Experts of a small language model.
Size: 20 layers, width 384, vocabulary 6707.
Experts: 16 experts in each of 10 layers, 192 GELU neurons an expert, 2 picks a token, a sigmoid router.
Below are experts of layer 7 (counted from 0) of a mixture-of-experts language model. Rows are named router (the router's row for the expert), up (a neuron's input weights, with its number) and show model dimensions 256-383. Each number is 500 + 50 x the weight over its row's rms, rounded and kept within 0 to 999. Numbers have three digits each.
After each expert's rows: "gets" lists some tokens that make up at least twice as much of what it gets as of all text. This comes from a sample of Wikipedia text that the model never trained on. Tokens count by the router's weight.

# expert 3
router:598490479425455478492562465500471464484536495448408557528498464483437568458456427525473502544593550561513526533499474528484457435439409407464436553432483546475536461581463510430439433483493558543562579425550499450516448520533535499490479444444509498493483561410551522466447515525481546515473461518449487473510495506536457455520409515521499508480576468534496539503458552459408568393527
up9:530557546474497507600498510436511467466421503581427444517391522513565616499592509508433526521421603580457479593484502532551544501528482570538567505474597536526475539454463553385497343492532464512485455576582488532506523510513472487582535524586443535619470377518482496480460593511514577465570479459476532506533543467539559500541503482505381482531495502489505435549442433504431584443501
up10:455452462501522562452546530528600566452524488511526600546433559468482603463440432522586484496502514483621481498462480596452481410421530471457442502573520550510443489438503523517550505523506445435445544488497573531451509487488475493513603486556452459617444502479499519464483472440484472555542484479430469544383473498548525450573666505526511463440580454454534529502480454475413531498499
up11:521491422531504476524482517523504535500486509562356562443512491490508494446459537504501554579469471478531452414528498584532458495464416535460453492530386506475447518466530515472418548456388496496499529468471561498584532557572453495473566454525496476487417519494485490459435474478459555534550463456373614405448475473499551397486500487450429490434647460468489562504427511542480515491445
up12:474559481466482473478456566498510440428503566448433547480514546463484499490522530532493482472644484521502590526471594503550544477502475469409499454438450559561570540505539547411512534416585460514484561493482446409433524483579522473500578459528435505508533481455546543548466488532534559553487475515483505433524510492398432466503477459463415511530576505475483548527483569487554578496520
up13:396483518468491467483520508533469543568463436478425493512480479451461478539470516525564518520476510611534529543421505463575499517419418528453443441437484505481536460532470502487466528467469529417480484457507527535538485547526508504440528508471540475463549496482472539507369521466459538498613445551496530529478522426471621483468458446556474577497520530476524518540489552512548546489504
up14:483506459507508527475434466481541493592533472522470611491536494471503492435430445453546533495534509566537554415358549462497429420447481460501446501527489521523452618539468487521433569415440417486496521442448570468485494530565485538533479507464573498521531524465461572448390489457660505466456486435550479535554496521488492472544491584468501563385473569469378549476501581464411465435410
up15:515427518498481472560508502524447502512587480435431538464448459436498515551451519504569499600542488502467519489520550554544477471433481554493441440432479497425489525479473477466422580523421534500471580511557490484515512588508534413493533545443532626545431426520524457488361523472578502422507464433568493494536503499338565525572583493637466510486489473507466560584564501546500491449523
gets: "1", " a", "2", "0", " is", "4"

# expert 4
router:615437514571556537491489479520569552543555545424460547421464483406475502464382463518519539561574488557477483433464542535474526387473473417546460536544479550425506477492460429511470458427471550513522484541483487512456432528469457442465514497549484410503454502533449519496493484493553488478505518486456586427464535538493556484477498446411500575509631471393427556506516441605381541470495
up0:452507345529507517533496490498474519457558509506481463593529464464542562392503517470543472557490476451493614537438437476494421427462484499402513411468628524547514540515532508557502512525533468504485504440493477572470457505497468494454574468531480558455480478530540498577476358462520538490460542487475516469486523448539549540561449460563493517394537516467535568523582477446472546578474
up1:623554555548485520642518424548523523376576596472512536590514389508440507497463512446566481407498544456528534361451619510505549455501429482497447527430529530510498519490499488506497529516557542466483504483494516586401368495516516447481579593613522531527602481380470510540413491562541527537484450540384576430465521466494492497595530364482505521481593520460508438536527508548474535426535
up2:541492523498463408518549526457490450464521613472511530533515439373551529510503522482476473530528571508495511526563519643432548482490548483405507499469546573577499516463507464502495375439502537511566448441521571489479452539473432387537555523492542465485522425566395573449486448555480464411405467504469627485479542502443473434522494388470524472526542569506488467567493393554407472544535
up3:515509492425434506609476540567448560511502442517440470490525477524449430483501449515556516562506519496567428489537511544426553498571368607491419497423508566430586505471504510474577500499510511486521519442483489440522553518634497513440489521501441582548532483560586526512504625552548497549525495375506493470490499511442451521538495519576508501492581535531351481501468525540530436474439
up4:558579513582516452512530401569481530511496502512492520492522523498516563484411483484485411492526538652449535489478469602528464472368468515419479525482512418546496581477565567548436537505431536509466543512408514499480512480499478501539545430534595493505529498338420476581437501448484495482420462487456506474491573475469471477605480481466480481380487526518442531540548510531521562454488
up5:567458442542503455442524496511487465530514510464542497520539504554561481482544492622514502500491521588491541614464577452516427477509440460491548489459488537529542530486605504455452385483500473530502508449500603521501393443571505485441473506459525467509500505492478551531573552380525474467513499424544487477486556451454520419524464467597478513495494541521398555512584541540477547450511
up6:373485436430472473503564502441480531520518591507508517529483539567547452565567440552502423474467502562555495432402457574492534530522518413498537462600512515443536608517426526489553600519449437552550463475500365554456408444552441520546481533535499473546406534450426454507463471450444480454465523491381474591547492511527545535546580514550511599499498516546615538491510506470418418433544
gets: ".", " (", "0", " T", " V", " K"

# expert 13
router:543483519547514449524511468450489563592487470550406515567486461425484503492435554525478488574533468435460435469550515526481386454555485447477470456521518552479559495443562578473502477456550519460459577417459506599448455519532444526553513552423490452591447468554478527527474554511549562551557502404399554424571450460436505576484489493548467552440554502416523560530418515543410472496504
up9:607429512477505488488495467470506600453446482527553516514524570523471428612451423510498509506567460434442505508500557449545509494547471512481512498474441541531512443525431480500524489380535490438565525439458474447472410570489536444475410447547540505514545576403558468534515516548496513447539496543560571577444462637428376456530465540500538517433518548467496440515459519491519524474509
up10:541485473578442475548500432562591489472509508472528584529475430446536542539484512549517528488578558508475508450504561548423500462478548492483560474417418493479504497471580562461437508507450475527578551522490467448486545485526501488438598589554530487485510544477554529492450545511554547501582548457436532524587533461466428492564487452424459488499460476444409515489515389516442521510523
up11:473449515617473473503538443529509615447453509429512580506455559394493503514549493462523427489538512535493546537576484461464469518495541492514441480581501474474504498490455459477476514533454421508522441451462362536500468617488480519487474514557534547449580452423582440518516471435492587416526487484456532474460577538427487479593500567521514561565549492427517577490503464514508504536557
up12:572466501606497488442529459463502608516490577513490539538489492532459521525370581468560468521556559577565477453486528514445443440453484601443360561429461565485570493459420616435478491457469464479528555517482522576468447488434481517535646584508508457653478429506370562501492574530456579547523431422526532472451511458482520513546484479483493424503509448441470574471536474495349494468506
up13:587555516573567493566443464486495407473401471470531453472489439451497537530503508541517558533448599451361539470553519538501541445531475542532378545557504535481413515493533487467425501511510508516531542449469408499502532507495485449491460436504567503549499504504476504456453571526504463382576426455505577565554570518519463561475441564489535482487545488475528430608489458519519595495460
up14:539580441527388396442542507440494491610369456542501527462414502372466490447542428519612516461589551548443490441500449537435426409519434506542426491489411477580391447532497562449393484512452547487452487442466479502462494523559537549433567500519511485455457473507526482483409473472518527582541471522404531526483556482411533549570549513582418578467669467462517524444557589572486484486499
up15:507501489553521454496536471488604511475518495568487471455506551534448476494489425502491419558533557493456529523507511500439403499487454496572415481429535506556571558486557571503491462497515419447635559494489587519465617515464408455521565443434500377508440477534493516528472470512474460517487410550471510481509631523431531508534521461530513493498554558559526590570479559611490531476502
gets: " ", "S", " D", " m", "at", " first"

# expert 9
router:581525477432537542544502402536556482476428556442467571430524533485387506460427456517516564552489502480463530602443544520476523458547466436464517510565563469509459519505494485472503511451442592405488523464485591474518539531459491407584488506454552471514553542534500576463607475510564489527530391520449485538454510469433548457500516482526457433447535430514501488573558397498435495470424
up0:434608362508509483462578464499511507430515496482568524575486486538582541547512502522443397492444481476468678486564528574393532483453545485442445514470471502551434586424495483425579540513577478565524468562462563391409392523608443515591585569510397600573501486425501523540608501447469521353452450528466468514525506477503466433570546531463477591478517542478496550495580479558572473475577
up1:538478500504476430572510447505426454465468426505545476471503543482515444511446466537555495485555508480453614538449486560428542482419520398504448488515587472496579553487504525581529531559621508539423530489499357517420480532497471459433475455463468546556534438532508551584466552450515490451496500547489450497546483521450548507522511457504495497521558490518489559553508470563540569482485
up2:403540577426457499448421414565465440570493563553488508472551472443558462485530522542529493482590441524493498400444495531545496517542450386529438473515454545471506478535561444495437508519540568559453487540492447565476529458511510484548529415453429493502446427452454507415416459499564533414483502490501432455501434495538471481467512505448475537568596477415555450505488553572554459491504
up3:538519330504564515475579422605449471596559476470544500480554531404438530534498435572469525565483485532504618459524554492480537494511444523406612395555439512536575541515534485477468545514447535465529515504443493545489464538527525533531525518517502548477550558519490487465446508556451470435426430547485499572441534480517567467551554627554489454443494575503555483490544508552481568547476
up4:493472534444496480549483507615493539458526519604560608446521479529560504426478501565450438485517454578547503537493505498516462495385482456516466524480519619553574563484583483455563498444449478489532456549479573643463476574445588464495502397533493353513588488408471510542519454413520475482486467470591517565600529542489445492517519467522522471614484515561527520537599485519491456456429
up5:474483582500488499506479424532485583412565494446472654400532502488471526514385537469509401469450573486500511525500444501572449515575382557516498517445519483503425539491437508446461482513535452514384498502545475578440490544585498473452532526535510572417441597479490542539544487526449476436532433517489586403501515490424578480506544490481489430482489495431596520539398471566482554612460
up6:491488417428438443559477504512371476433539417558550516433492506481541520468560488548544475561520472501548529562554555469579535460548482430429426421529513496536565534480577492492575515440528561349541514428558454520448496455456429389537536533507493467518530498471518505525477446522531489399557529559519614492466700527583502582505466567460569453563472466542539492561528434511480507418505
gets: "2", "3", "5", "7", "6", "9"

# expert 8
router:481457463461396450549539551449572449521462531484473598511558500511509526450435470560574442454589532568563525429426469488533498505420550397462513513535480473552586529516544563438494464405476458405544441478508517582396396468463535493547507502597513498467482475491541573502499470402470536530429445490473436541575557512536576458471516546509496529560468546458499548408447437609411560417441
up0:469570507583578526525478499552563489459524449468511604544523500508539503489433500488561458516639488494498627488545468524553486498425538402469493498480528491640490519463353538487527567532499397496439526528389536523483493500601548426548515503525514496535536423500505483464441488471396426480475502497475518468531481509440532493522450438419515506501502489423439504432506483474501514511550
up1:519518486572512535509458484536505494435449423587591585481578532527445463527388503493592438484616614522495543520533541501448482494521469441501411566501516452573611535444506559487417486474497498441416503505458466590413455451587557463512515503521442514565511581460468502481426538551453576509448478558530499462428530446458563530447443455534474403513509475425530590482509539501493541525575
up2:573524479551467520473545500492438543537512506398447501509582450516548516395455498478542534528444499552526590460558603519513584464468429537515550542522438551531443480469543535435520442435393488496426468488573612477525546556427532473468488547561494487522511505583400554502422465483552464509492476466405556442566583541523541526477546496505470536451509440454517517496616494474436540475384
up3:530433487659536457514452526446454563470579460497507510537517533538503407438513426432527495565527498527454496560510525460567429392548422475420534417517526626634507460453512514540453461357568493515508474545424537491417452540477540420420469573504450484552444439465539516544473520507397458445478432536514453476486580528510478401549458593521459493521497492530487487507533559591496628489507
up4:568438487485569502560490504480415460523529522507508618500531491536470492375520499477553406442489497508564497376512488491570564524452458500514489557539487480474465536492531535384503549484498489441493467500525514473439499518515534457543581533468631436543453565462462489567462534482552546494435488499416516464572600482474449483496482520506527540449487526492475526518514514538506548507550
up5:475526505529489543449526525433508556469538508491548600677521464394461500362503456518541532558499458565420491529501506530575488493358425513490513532550471553563491600523484505474468543499490464501416513459545512488356393484461570374523556506642529535490390503474431666546412500439562450500512475438453491511422498508468568525504507525497413499472506447491381468491449505419421506518481
up6:448568468528466520598500522443485491511402478523473449528476419481445576515459498544524454532524553545505552603509406521583468532491531455465464500602433553579562430535465555522401525537468515541433532421439496552486550477514419530533478527446537528457468510487520429538484568521547586524552489520436529555557520622520512552384456432417445537526516471484582466526487414485423512482458
gets: " on", "\n", "7", "5", " in", "3"

# expert 7
router:480454388486489459563488521521486547466545496564507477533447450420451501428547484497583532506482560469563517460569561621537458408534479414531478480591438550473502445596440483507507573511407453414571505409448441539547496473538529400490528446464500562519482549534568512477562510474415531426444444480514577541542578582500519490518494539432460584480480463420454515529450492507505466519512
up9:411428447485463437426494488509512459390504539529472549504510529498486554534496496584550563529436518497518592488610517509454521441472448428528556423578432562483482502514474532490463511513530446372532676440520470484449431524464495478481547441609547492514585556465527451511460613467430519463466493492485547617488539461494509471523483512462575562453507525439446461391453541499533469526505
up10:451465458510578459562527429473510559572506539455544518438547526444449481532497433507437398548480597540564584451450456542583470523556450483458567457520452557491500512463490461539496444519546394482479458426541578474449370555538449430488503586532520393519462627529513576458575476525498517521505480544498590485501560483476523450503617506462574459493431434518497554507512523565468594460534
up11:501403442456452445544436444504502554426541546527447599445482372513499470476537562547489469470640535507547559441464415427542447521540429499377580528460515563542455536467559484420387600460505413519504547439377524477484501456481443404484537505427532478480562541384429545512519550521542552479496510509469460548519615524475496366613526557484480466524491530528454551493575517438477562476530
up12:551534492440408499493500527448482499390514476497438545548486451518536417514463547566570542472627417506540540470508498533425448434507480547541434532480539504460552509473391520499404548445581473525502561427530483506501477472543549413489486531467546458478561504495536521410481542520503566408531522580481500540499526565454515476518457512461412464511547546509451528524544417459545532509459
up13:491404529438539528520597576522408381483500599510500493548501471471454529562447519544564482487525516594514513424543518496465583491443453554424564500513458552465572440484472542509535490517572565484576601441487571545421553485520533502537485439549577383586537559397505631469478462434542475543506457553486485516592506523508514498520424415409498526570508527457519486548527477403476485544379
up14:507484476489518554510512480480523529459496556441466500497508355419576575439448541566553527488498599496505534436489467436553485535595441526480508466498421596553505409506535559333476456496532394532453551373567508495511481488497553498530512466470511523531509495400500540455507482549510618429460479418533460524493567544490530506537524543576438483493464468507400516471568440509531493434542
up15:541601485415419452520474478544557393383376651587550593560471394497580549465534519521566544469455502472553554493487467537484519538549413497485497425488358610526469468439440515497456419482466515471533517442486549553517437452538557469521541584517514512477435513497464480508550469419495504458490497530498449498499525508523453500547511541484568413380603601325449468491522411433425505495457
gets: "\n", " and", "|", " \"", "o", ")"

# expert 15
router:530472530454554444506497504471532504378524477525464591517417523508549503411459475520509503546544435571555518533547431477542597453432533441480509517523559520443533556562462511433448483524493560420523531471534482446440544497543526440520503522589500461513547564534562480513545563526504513494393526435440541504505526538494592399508478458396489484510601474523519448476536537601462539448525
up0:453538451516495539565513507451462609526648512560366500494610479521391562486436447544473472496479435468446520462482528482533500461471539504478565544510513516512474522463532491448444513461436498464534471530448430499421500570496497539538459451515375522462516503451512504504455519493481461550423479410386561500567602554517564373458396481576433535481533510543415467495536494474561524473496
up1:456564499461414433504492455512472524499453413621444541553398435486493484433481529548498499525459555516489482427515567500607517487495487480531428530441500519508563502513533547536333516574453452453530554536477419433483494480483415547485555532402438539560473484554456509540502583505570580511577479561549568540508511446533498479540424558590486487541553562475527570551517600522416543455508
up2:468518541440546497548509494573536445504528490512490512555445453439418584510548513551517518421650396462445591491508529484535507485487474552536464436496496493457544489522450451483488546501581518416541471532499483422495527470471495377516460536588534543443474509368519495492485613464476489478533546508491601507521624497503531531566479416466461580535550518535486476564476470433491506568490
up3:524503481491452490526448460448539530577475533483512521526448494409495483510430524547611562549481501455518466418518457610462620507479438523564433417544418528467514541527442524511482509432565400538508556481609506448468415477517549467548466376482559502552463562513445553469468486525522529467507508418509523443511421548573485500512488507466400582535637478470580521526530474437518560488475
up4:533465472548479470558418519450442436438520487533560533400573480538432512501472463505525510456496584634479504557491507491585575457501549534563506507608489526559485500550533556483514581412424454523528430568516471525470476477562465586507475458519532495480567451433491578603523532448457569580509516535457504473575500354505485453433469404532478495488605448429576487526508518479485553503534
up5:496568504552455489496480449535564432516435439641561457459494436506521434514497523500539485546546462630417539486536433571483631514522514504464511501543503560480444529475491474444547497394420519469450532453559555564477483556487465462520542488543494464533507560502447612456510552537649490468488536460541482515600543511504536447574472514453431444505610516506335429533518479553508512479476
up6:551483469447519492541539562531461551506525562564455536549486479488481490499467479572419495481591525503506587505519466524499516445511462419495497436448492464488457499395453573432489531557546584443549542517397430452410492512485422520473544475475587483511417473544542476513526493548486512564485457494513525482557546460496580519522474481556390542450519480473556487620552532539454480490522
gets: " |", " the", "s", " and", "==", "ill"

# expert 14
router:566431379486546445473483505488522467521500432514530496523553533492522598496450415579488530560531573533422574471449574473590430436523504561564448522502431459569478529512497451465430401420428410487567552523494472505472417462426568539525573441566465452492529563499540558540443509408405442537532474462500543454424538484441543464481481551514479482491531572535403517466472506543452584446528
up9:480576507558483471570544444461421470394492495453538542529417464476429534447503459538512486466486563575529463498548495484494594474499458606507559450562513576586550576456507532515565473492538560530492535517504532453477420492527446521581541451593491534489454467503546575615623506503475482538502486444390415513552561421535534520482499479598429637576512502502454453493467499521531583395438
up10:482516402506444416519553428528528527519592495502464458498481471561540511505493488583487549479491613615500596600594595544461477511546424521526468479557435548572454512547461512519393462459452505549523557503524514441541491490550490505543511491426459494535453466455546523513467487412510547441550498507470437462450534468465427425503440522571494460487481528468543522493505498451503483482443
up11:528436443568428515553491530460545489426460471521478529550526504430490468501546506486470508467519521565660485446549527541504531486548471518556497513470438526505570533452476509477543506521478491498548538480581531470446456498523594406543527412505469515495415493514477500654553518610471412528421527501347525453491506546466485489463465453481444570574486436459536417579559470475476506496380
up12:565499450471492430527573449601523512511408473485481472579522489486538489420494476588462487594518539526538633514491412462547596488600547499520478453529524508498465549470535522528492512435446513554493443510548519511505535540523517509544435497504474446575501550456485481509519509468532541561530463525473550600466591574370538397526584426517568488576560528452541590550490482548518509524543
up13:485393452544405436553536400484463508469433485537532565549519488409548519419421585502486461473577633573502558439523460519428500430477469575533455439496535553483517573447452598513529405498474428465591446514458521539497427539560502493513519557503513546501475522509527470587447551481442468562515430496461522542471514442367571459461428508582557571463526587489512493494525468518472482469463
up14:428563525508447437478556528413382445562456534644492518524496521518522385484556430608536452501544465531502484490436433513463593548431504521466485422514551555529514587443543601495571420510488435504473509497514476551424489529518417510560491481500560641595498498498451478481517516467506530469508502471457551587497626447466492536535523502477534560473484464508500558443518503458507454497514
up15:551427475536501464509511527605443604525453574588496498443492400524486499479558550471452595539459527591494589508521430470492503416488442501468443437543411502486533470475471425461469540453521409486460520521577467535513496490452480510458533507515528551488396413420602497457470536455593524508505515558503493578514466380498509402523524402569486502493548498483447501513470507511440472444507
gets: " ", " |", ",", "u", ")", "h"

# expert 12
router:479505469475508490573476523496536421453534524534476496440499461479476509446465392621551522527537505487524515497486482494508563467483390488488559446553426492548539462518480541400563555457533542451467526446485488498468452497576601479551557454508527518583526565500518517467605442459401525454536555518535449542539549451452483465426536545540411542475507559486487539540556528568479496468437
up0:446512570480516461498485544464446506472472492510500497447507499516509476431456494554546545563462489533528577501547517568467497521475446385566547448502464533447502537522455532476577549450503479498437453554532532490442456593522596450568579458525573526545539546509455676497489521434550447481462490456449504445457488463393499459541503447553514487499547499506454475470571523510414489529481
up1:541606445511441516649463550514495549437458522435511471515518537539559436573507534565430569498503510525527573516511541493440632494467548440446537454550551522508569527515508550500496567407600451469436522536541457446541562510479491468525499468534468535499574443499464481479567545420454533454513474519497497546508511582386437503491410482599456527509517433506430502532463499530537510543562
up2:588410427495594509494474519571474500534514529508492626448523427379518506516499509556434580479491526554590560542487603485550460455470460536506544482457476532468483484466492511426527465491531466478423564474435534448494458443483550496506490555462516556407435502433496548439500476465478610416608487539460622538533589501459504467473502561526424491456484621452497539533603520539516547485559
up3:607475520459533554470620474495551500466476589496476542527529463454460400499467460533444501529503498572517442495553541499449471490516599517499561449499482569563493444487434486498511465521550411519549551450516519457351506523542526509515550522532514536450476485453530474480480507545627516481572432503483529536494556496466489463564483563567521552470538455557377536461519439453439544520545
up4:532479434456537469414503439496371491522538449517518540446477403477510548506545440534529452491548525617586502456527529491422492472533487465515549528488426532510512536571484478386536478592445446532493573517513517385415467509523534506470511509469472442485544499495568537473559520473468545413440517457528501497535506460449496519573538505472511600503530609535551497417585365592481454396462
up5:502547481573574512509497514514459506451501473503518569480513502530560544446519504510472433551543487474580603499579433524546427491460432478500538398506477465435512491505440525454467494462440482456539570419441467448464528542500536479547468438593514538519514556522488437495550553569375491493580487462414548430589549511486476406543466474549480493350526526463514491486543486565422521531575
up6:626479516399491459544444518488517521397505461461510541494486508492450516499447480565424470559484443508528493478552570415480532518516574484553477559618478411525594434517520550550495557507542507520570617550525466467457491549511597605581529430555438578523594499436502491450507552509500429415484443588525486467515516548466546536574457505586473549496504481522491514557559509497409532439524
gets: " the", " The", " of", "|", " B", " to"

# expert 5
router:557523432538437462556518461504513492583439487604485458516535424535463531526482455520576438441490532519514535509396585512445489428520455522448498523548483453465507581424487476490442465537421561527446542413541571525430503499563538528486595465556457508533447516430442557576511479479491500506460543467486539469455504469474499485442478489562546544472570515511491539495591507537433477455486
up0:496521513498471402515533394596474531567437495434433501439447421455532574461519465506492538513467583450557464487482484552512469511511565553482526475495514494461536524495484495392371449544490457536493448531487449571535555546512444518526507508401520561500501436530503444511557492496548522453536543399410503604555466620426535528442540512484468522517512432544505522530523521555518487442529
up1:447588395513523490389685513478428514516468543484472472476467514482469448526429491484455431504533481463474536546511426498561574484494445480486559450613523463588478515487536524482462507482580411533484524528468619467497516466551561556485499522557609495443432448373497541472468498458461559501432502535441426512413479535521533443532548555510475456410495505477471548514570559520556562515565
up2:638477422538440508397548498575489519442445433452465543452474437456610472444527488471558530521603538433522589474520451599539524512546470584533472476565450480503460502455521532491417439429457538561487607416547605547442505494518508478454587400561519427556456542531491469576474500503398462448434480539499505615513496467547542408552516529500449503468495459494499500485538460461457632512552
up3:500520462480459513610500551480490485491451446538443512553498500497430515490431407558537532452489424457473562444379553448569548530395577422445521476494533618507510567498521560486507494418447516535417589476528498492429479503547468471572513533474590405465414543436418533557470480560493523508469484494545470543502461507517526527444530448539367500439479533485609524463526449446466499452438
up4:571413509479446500465520517486404548494578466382451543577494508488490457456507400516495423534528594532479543454505603449504545484491451494433498473543454580440417583515498476400494443453350546504555484541584496554492518515512528408574507401600544429549442532469409526544509457482550518497462490502494473544484495476384611515515504538526468458405534601526401552507516514499463516436498
up5:583553492507559462522529507517506533524453526509505527487425500494540526425426518482485504503490582499460490501439500505410571483433420473457535481573390469462496471467388544543483568492480512435481540488508419517522579481537490493459491580442479555536471490508469503565553536550495487598540472528390507520436489565486593572578487522548530523449536461539512643560473499523490515468526
up6:504542477472421553481576524436457548380548501521491457501583436494457522496414584468503539497412451486523570517470577493535557458470499505479556501483509504560499471469506609556414413502511498479545529443458539448500527535428492471473576460555477539505496537558431604479465492477511501468517439521555560465438467400460392522533357429471529577504589560361500468555490493450480572471417
gets: " for", " of", " to", " from", " M", " an"

# expert 0
router:468555481551487469482485407478506551552563474476531473587460444449423465452527406478487508575457629534527517447509509453500521511516392438547566487497407473530493572547495497554440474490339467499433545488393469500479474488480469488424486556530518459520501484481394609558526557555500470450487513451424597567447600464489573410529554497443554492565546497459521517610581459580518529581475
up0:504441472565555458493548471382474454472506546501514483415472454456446480409482500508467470564433527524558484560491471592555480497462434519471433461500560498460530485502432508534519412433496412549467520450457535518463487514524493437574483501512511517559451595461485572484612607551623488438473456530526455539484463464472502530442524555567544521400500434530538623535539472523444527552465
up1:562480434495466558480523483558499590552470553622532470495485462493499490571487531543554526559574465523526552520466477548505479530505449445537445474576526471446519548501405459469491439509498520442516513536512436551534531502481515398551547464411416474520443617502435576535492512570402471449420425478426472559530541550516597545524489496515473428576553563466530482570499417477537473549488
up2:535580468479500484581467543528453611427523527545502609520502526459491437432472442533580474480485600491595475506524560454501504519345488492468458482503507505552482522526552498490433545403399527434449412428392505521464508549513476461493633514572547509445558479429433600621532617568453494542412443436405480503594585527401537404492488412492533462494586532544521535459525448470563446511449
up3:509524503500397471472486513462455525587548544531479544475506517463422428442530536509524447453476581584601561531500568523455510489443464426498519455521449481590493410601456522458526436561368491480582433521450470453355495527520451513409485485621515450519466528525410514560445456480465479524528478341408629537502503580499446441430483477555537524441519544557483547469504476537501417487487
up4:521616498543565471456574492614492609480474544550509532517522456490532486525505521489487515460488526428559575550522454428420495468494522503440409530427545474489469493504498433546406508385477391492394535529465469458528468487477459560450537567524497501558461564523536456514549520474486555468450460505484539579388503452412497396605484506578571572394566567481509487523467347507502578495410
up5:552507459540460443475507287468572503530502555489506468463499478478438572486472499453576420520476511561510491511549600548490501466422604555432519500537482503580520495486504536482511411435414537509492446383441468520505554567543493498479426515509446454510513525453567499472468461473462482565413494507481512499471499504497534516510535501461505550436492545507535440461602418504516411469461
up6:446563571467476490479507500518567514497477513524477593539489530478572458583467522571572515545521500393541471471465617477456507470563442373454461487421506603570593461538465535502478414482513534482550514487457534640513407527555491429564514505621504537566488526468463496427498574533486565540481436554557589514494563548439478427514513478550508462519524483482503551493483442499476516487424
gets: ":", "-", " was", "9", " is", "th"

# expert 11
router:508486469598573439503489474449531460516573511600437543585486488428478514439494539497557470521542538523386554438533604528537433434546368505435471570474463547485478488467564531500508422444452455422508542518481512552521546565532515408417590578530432573524410470531446613556445519513414510561447435457479569547500584485435501496468526536515587523523514501451546566498551541567471521421439
up0:454496540546405521536533432518423486515475520627511479490526455462505625406491517545565516531388523451462549507538518486401465424470400477460586485566457542544484467458444509508483491506397516499556481470421543510541401600483462499433527512594572518434436529574482516577497637489478542570467450451379519477483499430568538547568458570481560462420516534460479538473443406464422480532533
up1:573504458453479490486532433493521573496525536447475460532497414419477507450522507486554477537505494544456567423558459494462486372519488475492463513458424521595568508531546493408489539493400484503588454461528507491525577504439523524508499551435420505487491540520520627505521531543531578548480485487467521380497600495457581493442476572491539545532612477527474593533539465501493418475473
up2:483430510354442402459472488633507465542506442517484436517485422514611470521517541661502465483575584485436527439544556515477492479550477557508432505484483563561499578465556515434441492512479443496537539529550514477533501539505536420511469475498492500517528468530477502453447549465523491465568462527519470373557553456505574441615479502507517515492559445491465531598489535520547454475437
up3:559362524535511510569466416560395419355500499660484560537554542548520545443507381556557468495653552424584604546550525500520488504491482424496532500479485463475525501490513534513510574487502504449475480506459473472406537566546551482454445450533517501504601521506489478508453562548514622479505472528527501523538522622443482410528444435443495461456477444496377521481525517479478532487537
up4:453523572498534481444483406515439536515549586520547571538531557453470571431467531477487441555530497491392525425492490579513474507525532586507548458522520510541575478503419460507425516516388412442510455509450421468389504483510539501457598551615468481472426528485485535516459489545440501541499448475472499412517493429451592468590543460504491460496500489543474505631483469554565473492522
up5:528471513486305403481500538499503512585490500498404467545481520502464498545503498559586532529552553482526525532477514483466491532622406519501475591470521574539505436476496485489415354417473476523553562524468478558504463528572569565469536477474510477453513465541562600485471471550578598472467452421515435451588487564441498392465529513470463473484523489401476408418534462497490496429430
up6:383451542510427493593557427530453546369546558606533492496596575516545558547383516525583421467466495506495590458544571494404465439474450530464580505478430526531529479482552508518478495479466483504454503486457476491408480553567450499499498550565444538466605550550502518513460493451495567480489500516447471488515454533540546503506404404447548517367564538402539549534580477475498490426521
gets: " in", "'", ",", " S", "2", " the"